Below are experts of layer 8 (counted from 0) of a mixture-of-experts language model. Rows are named router (the router's row for the expert) and show model dimensions 0-223. Each number is 500 + 25 x the weight over its row's rms, rounded and kept within 0 to 999. Numbers have three digits each.
After each expert's rows: a language model's description of what the expert responds to. This comes from a sample of Wikipedia text that the model never trained on.

# expert 14
router:463521535471544486491468517522517530533518509510471491528464523501516527521506538493487476465522488522503528501492502483532502510482459537468492492477493497503527482505526546456573479515500501507498544500475516551478509478477524464482538480504481504457494471489497545500512469481475466468496473524483460498497448502502483509487492548501525489521466499507513501446534449521479508522486487479503469534555489520525516425515466506483526479505494483526510508493467503469473488464505520461479494493542497451480504473543511489503457486455543509474503469494480485499505471458522516515463494522517507483521473484516507501489496545522486521523545534552484503514500523515492479466480
What it handles: Capitalized initial words

# expert 5
router:492480517488502499455473506490490474496535504497473500519490541488479499460495542504503484476485514536471526495525468471512504498517447505549499478458521560516508477551485519480517475522462469500465520527524490506501529475464539489518548490517455516498503508512495519536502451419498497484509504517525476520478486499484498515462515543486503494506487468513468458498493492484514503528500533491539454522506466518527475452471520521471496497496513490508532469528484518475500525514477483470500453501518512477487500477538536520490509512502559480448560481493510501507522486496538497522486463511510528502553486471496504509504522554547528527485519515546505478468536527551498486513510
What it handles: List-opening line breaks

# expert 59
router:488495537477493461486487504534497502519524496461459468524482519493495500504491515491536492491491526536485498484511502444500511508510475505513500476492516544513532479541503507476514502507478489496492536512482487506486476503443508487562500473534470492464537472509496474544523475414459528479526504537530497542482477510490489505464502492460538495508495461519514518461517497479501487513527516516510469483482509511511481496506520532493456522506504482518514465495516472446479560492523482493509480510527530479486479456531500487498437482500539482464525454503488495503535485485541479516472461513520509506516464466550501523479541540533539516498508506540453460479531529549515502523473
What it handles: Small numbers, ordinals

# expert 13
router:448513497491485489511478520542498555505533507490494494518464501534521514442501521513523495448493477522477493541509482481513495514456469514510498477512512521459511495483507504479512507498471482508497510505481534530502486477469537484555490492530485495479537491499504514513531486467494502485544515500533498510475479534441487474486470532478578500497506500504512503473502453538514532539486485469528511506522481556476481510469535523492474493538507464536516453543482506481499478538486503511491464549531517468490524454516509488509509499499520483501514496478494514457514473511505534482501477488500520474555470467495483515478525504474493535534543516520467495454462502569499444521488
What it handles: Verbs and articles in prose

# expert 60
router:473488546519470431491491529489521501473495500477467496514500530523514499448500519497525489524472497522530496523511479479481507496441481525507502479487534510507540514539501494511537562522498450519487495512469538518479529514497525495560542512514436456472503500512480527493517465473490499507515481535483499510505494525471465503457507524486508480501485452514482478488519496496496514519524521463490470528523503533500482453463506501490519503510510477497511499535537538466470543497501564508487479503501518509516506451504470486499485463514527506467500476447456502488515488462546510502485516539498526494478505464538537468464510538490544525524554544519497518462512518503525483483495
What it handles: Passive verbs, prepositions

# expert 45
router:478492515469503467460490522518495498507513522517478468538512515507522541488466531497521464526488496534509546467487486482488483511470491517531521503557493513488568518541508515468522538524481491518495530489461558509492523499472517472570492467546492480469511500547456465516507516481466518474502472532510493536505510538480499470495478508494531507484436472502488498503512526503479499504498503518506496535511490520531510451493525562455490543513483467492528468502526542473476511536518530505456476524517510505497503483514495472506483484553525489489501461480454485495532484453545495506456486533522520459499468475528530486496493505504519504502522523508486461498499538528482483479484
What it handles: Determiners and numerals

# expert 51
router:463532531492487477477487516485500526514525539485494472554546533507554514485479550485507465514511508536506517529513492482486501478422453504494500505547513513472557525486508532483491538519491469512513501500465542521471519520493497480568520486533465453501522470501480510490495501481492494465500501491484485549482486516440473483471483510505530501493499461482479476502482501506509511525519513472474490500514526528502490448495521495467491521526461510511504497536537565483489545483497546497464503518535551484509510485515498464536469487501531471486516498487468488518510487451535524496522511530498528469512503503532497487467505514479539516509530542509483470464517542519509474497525
What it handles: Verbs and following prepositions

# expert 16
router:464508515503530476487479500512476494441500511475491532500475496541501518466458522534506521516487496519510518514568480506522493469471465543507467488499504495508489516543468491458507532482493475506493578526468504577456533497494512472526518476516499480498527479506503490533504477444519494490501478517507509500470466506487510494495495533497541479551511492453494498509524474476519508498538547481498481525487525493492490463480498511475476505488492525514509493505541519460442523491494508530466504531528522496482487506519522449516446510511509472477532461449480490517533533454534498524452499484503525511530455478495481499477505522506519545537509518517466484474501501512454480467497
What it handles: Infobox and table headers

# expert 46
router:476509509484451483494512501496516546500521532492483462512464496495522478468489514476497519487475498519501491526518517475481491534474471490494486473528519537433526513506538548472504535490493534496482516487462507493516507471472509509539524532567477446495535489481472477479500456461500463458526485512492486502498474515468508480486484488465538465490482488488509469516510494480520540561536540466518491493489475538503486471484469492486471489533504505525503512512526471488501485469505522489494468542530488450477550483512553453531494478464492485449561474455516480492500486472541511508480504492495510483555491485520513495473510495479504528555498516508493507520480477523483452523511
What it handles: Clause-linking function words

# expert 7
router:481546520508488513513480531528529515495520521440478526533493493530513539468490518497489525500519532534515542480526476499506499518488492497525501414494549542467540466546472484482511493491477462522505542487487511521481556465487516527495478494522463484482520495490474475507489510438498475463477506515483461497531425538457480525479471501508496487528499471486491504500518508475504498510503484460524504503498485544522512473464500538484470520517524502503528510509497555496493512522531537475463508509524483481473489486540480477514500498497513488470517478481482490479504518467507526532494515478488550498539488483526512536517493497503535539483560533545511500484453479543470479503504
What it handles: Title and header breaks

# expert 39
router:474535509484507444488490532527498510469539511519463499528505503522522474456466529499517534477463489483552523519535482475508503493503437517513534462483542503511504465495494504460500519500498507509488546514485547544474493467502486491579537470502501469482485462515485507529477495431469497477500512519530522515455471521465452508500519514484535491534496463505496476466501484512499522535541505451536488492530475521518496471486522480486496505526507518505502517514495536460458495500513516515473469522532512455478536486518499535509492447508499511483522488484469488521516497492503532494496507517501515492549466489524532507487539506521503559536519515541463524457471506492513505500486
What it handles: Data table pipes

# expert 30
router:473548542457517471484492565521502522486530516492483467569511485534530516454460522527511512492480498476523531517557512464509453500485472517519533473520527489502537464483481536474517509510488480510474537542466507535487500466476504493515494495551491472484481467491460496477493489416497527472467470550503506491466489529467437478493489531491538492541491479535518486470511489509485506518523522478500523511480471518511449489489513479459502521526522510521530526520494516489477500473516524497476496507521477477463507473504515503500476481525531486480523466488476470477497502502481501517498495531530522498540494468493524493470515513518523524511542524535451483486470514484493484508482
What it handles: Table cell pipes

# expert 63
router:463502500464452490491474505513462507517479530522466515520498511530489478505466512500535511470495519530487506520483501491492499505516472497452457482474511537466554516520488501469527479553477482482471532530481526541503529504477510524568500479517470458476521469508498493505525469463430527473498518542509481549474495533452504474468449536523513503534498482523510469466498502489506539499488497473528485473505483532474508473475519524484440485478502493498491516494563496495477519494526517493514488511565532508503497486514517484475496470506512476505501468505518472484535466454504513493464460505491505492538494451534479494519531549520523508509529487537479507493527486545519478505515
What it handles: Sentence-opening connectives

# expert 48
router:427502515507527469511513521523492478516500502461462531507521516534505522493485491496542497458466512525519511489517486500507514461518435523508497462523519544501511520511495499483518508523482463515465543531500505526479535513482498482530518474505508474483503482504474491536460487408494510506508475532535500512450521509497491504482505520497506505512473486481479488503527503507475477485514519491512458536495491503496504478501542527456470537496500515524505482498512504476471544475489510526482481498522547486513492496511506508512439492494545520483559431460464512499504498445550496509447487538536523462521491504538486505478527552527508545527489526504461488481518506532462477504497
What it handles: Table numbers and labels

# expert 18
router:433512511463477473461512502501475511501516510493427479485490497527538463498477521489557464480476484537499525533504491481501488516481502535494480458502479526479495514530513533488509545522468501486484524523507512501540513486487531531539505522540464495483549492513464517519493489438487475451520506510526508529455506501445507464463482503488501495469511513511490437515488505501500516565531500480489502513531502506507478502482534473475449507528470512533500477517483524504504471465501533490486477524494501479522519481530559479480486487524502493509520482487497490470518489507528528493465486505507542473558503471554510502527540518503496534536510511536521488452516473514494454482505
What it handles: Sentence and paragraph breaks

# expert 10
router:458526491458514466494488523522485504518524493518479491504495489506540496461484516498494470472512518500474520523492467478557452480475480505493472461509503485480526513519508523505556500526484500542510499499529532537534492507467532513467517479478442483468531474508453538500529488454482504433480498493504449506506457517450481498466477528494518504517494476498529490482523487494508525529497494505500502560536479533527504451472484534483510530502470510543510509518513536476425486508531503472472486485508499472488514470556506504521491481463540502486497477487496503483517470427495510499467492500494528488544463485508531519492510505563519518510499534502494491466480524529486493483499
What it handles: Name continuation pieces

# expert 33
router:442500517464454472469515510524475521502543519496466473466463504504530491498482519488564496453486494503516504522503501474485497514469498533489488456523501524447515523540520519482510538504462507484492518502491519524547496473480514488551506512543473498467538482513443504493486480474500502430529511497544467505484471492446499468473484505460509484500501480517535488503492499511489522547505507475503506515533489494520492467499513508493474510543492502565497502505504483473505472478494526493509468537515495484499534489525573455496485508469494505483546465469509483468528502498543510500441454497506521477532499482529510493489545509489472510524514492510472465487466479548534490513505
What it handles: Clause subjects

# expert 49
router:487515528484473511471476506488517548517518520493469462549519495539515518438483513495476498496514471516510481528535498497485477525473458501527476489543478527514527495502518531475515549539492521490488494517475524533481512508449519493540510523515465472457543481500512522473521486459475479473541511527506485528476480577479457498463483527508523504498535461493487461473467475505510541556521518505514516522494529532503498486495497506446484491563473519516503499511515547489465532452465515486495483482551517471513489486507503457539475477508522512506506506472492482498482465473494551516477485502518507464539519493510511478472513522476521531528511541528479498474517504502507469479512
What it handles: Narrative action verbs

# expert 25
router:490484499485493472484519509492506496498513500468468495500515508520516519475442540502526499501478502512532494488535479477483521489486455525521508438501543520505496551543468509481502519515487471515488581528488520566471512497484511493540488503506478484467536461511476481534493485417467493500481483530518503497477445488485469515488503509485516504535519494479497512505523502496477485479551526473497496513499489515539508507481505508488452503525499504529498514505561485456459534449526497514480464514521537443499497480502487481535455487493524503472539473478492473515529512471529512504452508515510532511537453490513514501491523519529520519542497517507467506475467537553474501523481
What it handles: Numbers in tables

# expert 21
router:486527516470508508474510525531500506498503518481467500482451519531539509498473508474530521511516503494511540491516465493474472470480492525497499451528521493456531535533480569499506509535478493536463494496510538546552516471461487494560481532524498484493504453523450490473467508483480479475500450497547482482486491509463451489513496530496481434498468477484489479523524468513493504526529515479487477488511501509486479425486507516475441515503477500523528506490501521512498514472465498474485508519512459506472549507494545503497509490496510449483543450465468484490506483476492509508440485523497545477507501490516525466511517500509501533533517490533483472497507517519488502477475
What it handles: Plural and group nouns

# expert 22
router:500538510482498474492459524521490530515492491478517494498446532483542472514491539502499484500447480521504477530496498438505492517509470508487457461526519518466524485484481538482523538517519467553485501531513510485480527493455499461531555520508465466512544519473500523487518478437512526484532496533536485496482513541478472467467484534499547484491481459537476481478504498495484492533529529453482493509517485515484476484471539507478499513479497479547512485518467522480490504482455492485482470527504496456492492491517486511488480439492491507451556483493493484474500510479508539497496516510540538490544513496506518510490486502494507506504545511558493474455506482546487473496523
What it handles: Copulas and as

# expert 52
router:466492522449495442472493499506522481494488523521445509524446495538515505490501480518520515495520513526494543521508522481487494477496463517510476485487481545509523525509483528442551462529463485498479503529485553516534509483487536479535517492522467484485483509532502499491516471465470478459477484535491475527457500497482506521469523512511505509517510493507509493468490454534518555504497483476507497494544473532477491431471480529475481501523514482492524518504535498498445493483457474478480506495549528498461485503489531534477494487499544480486519474500478521476518499449531520538465450521545517479515485511515525479494520534534495522520537514514508458516527523534491471488476
What it handles: Nouns after the

# expert 35
router:475537510488458501523467522542478491499534516484501493540468492497494515449498508489490481477498497580516514473483481485496485514531465506538491465513553530447547491508490536493506513506506493565479531511506543514472538474472480487495522507532519490504532456490484485489495491434481503470515491522526455505484465501481457474435481518478496483506470452531466496513507537508513515524527467470509455511464504547506494461496530524467472530521507502511527465510472508513485553488447517486485492536511522485497507509525518528503514475503504488446518435502496473485532497498525538514501512527513517493531517512540542515517490518528513508493507515515484479480503505528492474494508
What it handles: Hyphens, dashes, brackets

# expert 17
router:482509490473493480474476536526466507446500509501483504538464525532515495470457507539511483497499501526513513517576505487491487513493477512501496502524483509493490508510453525487531503466462464544484566525449504562477534512496521499533501470498498504503545500512477497521499493457481528490508462517492490510481484514495504468519476503499544471553509478486498512479482470508533527498498522467514497526497495494494501482490487503483461492489478511512542498513495529460462535479506524513495510528502510497452517486511516420504460504539556465481544493432478512495526511467514518509460499496483524512516490477526524508459485531486538487535513487550441442490509483528501491480508
What it handles: Infobox field labels

# expert 57
router:488527524447489471483513516538492482511522553495464500533502493538538493480473527510514518506498490539500542480514488511470431488474454514518497465508492500481557541512468537473534483520488511501500519487485545507532537504488507478559481490525507474506525472513503471497499513471475496465468483507507478528471478524464480482471474476534521506488500453461517483538516477512497534489505471496506503487517494559506498448473517511473481497513518479481495509495539491500477468487476522496468541509545508494473490501507523516489479488534528444496511487503451505473521478443501527533451500528515514493519485498548492479511532508545531526494518545531509490503492557549470473477493
What it handles: Places and competitions

# expert 44
router:475492533479527459464463530545523525486534526537463480502466529499506486524483512514503473496512522491488521501505479475482482487499466518464492476513533501493520511524488529500579502529498509499503523529510522543507504501487531473487546485496478503446494489514473552502520476476484476443469467521504448506490473502473500503459499524479519516498490501502538496470512476528513511543515530490510499531552517522507507472498493511475476513514523458523537489528496528481459472504497524493461476474524528480485508489537513484478485513453528502472502492475488486509542487456521525534461469524543510454521489470539536506467503543538485495558530527520499465456485527537510480476484
What it handles: Given names and titles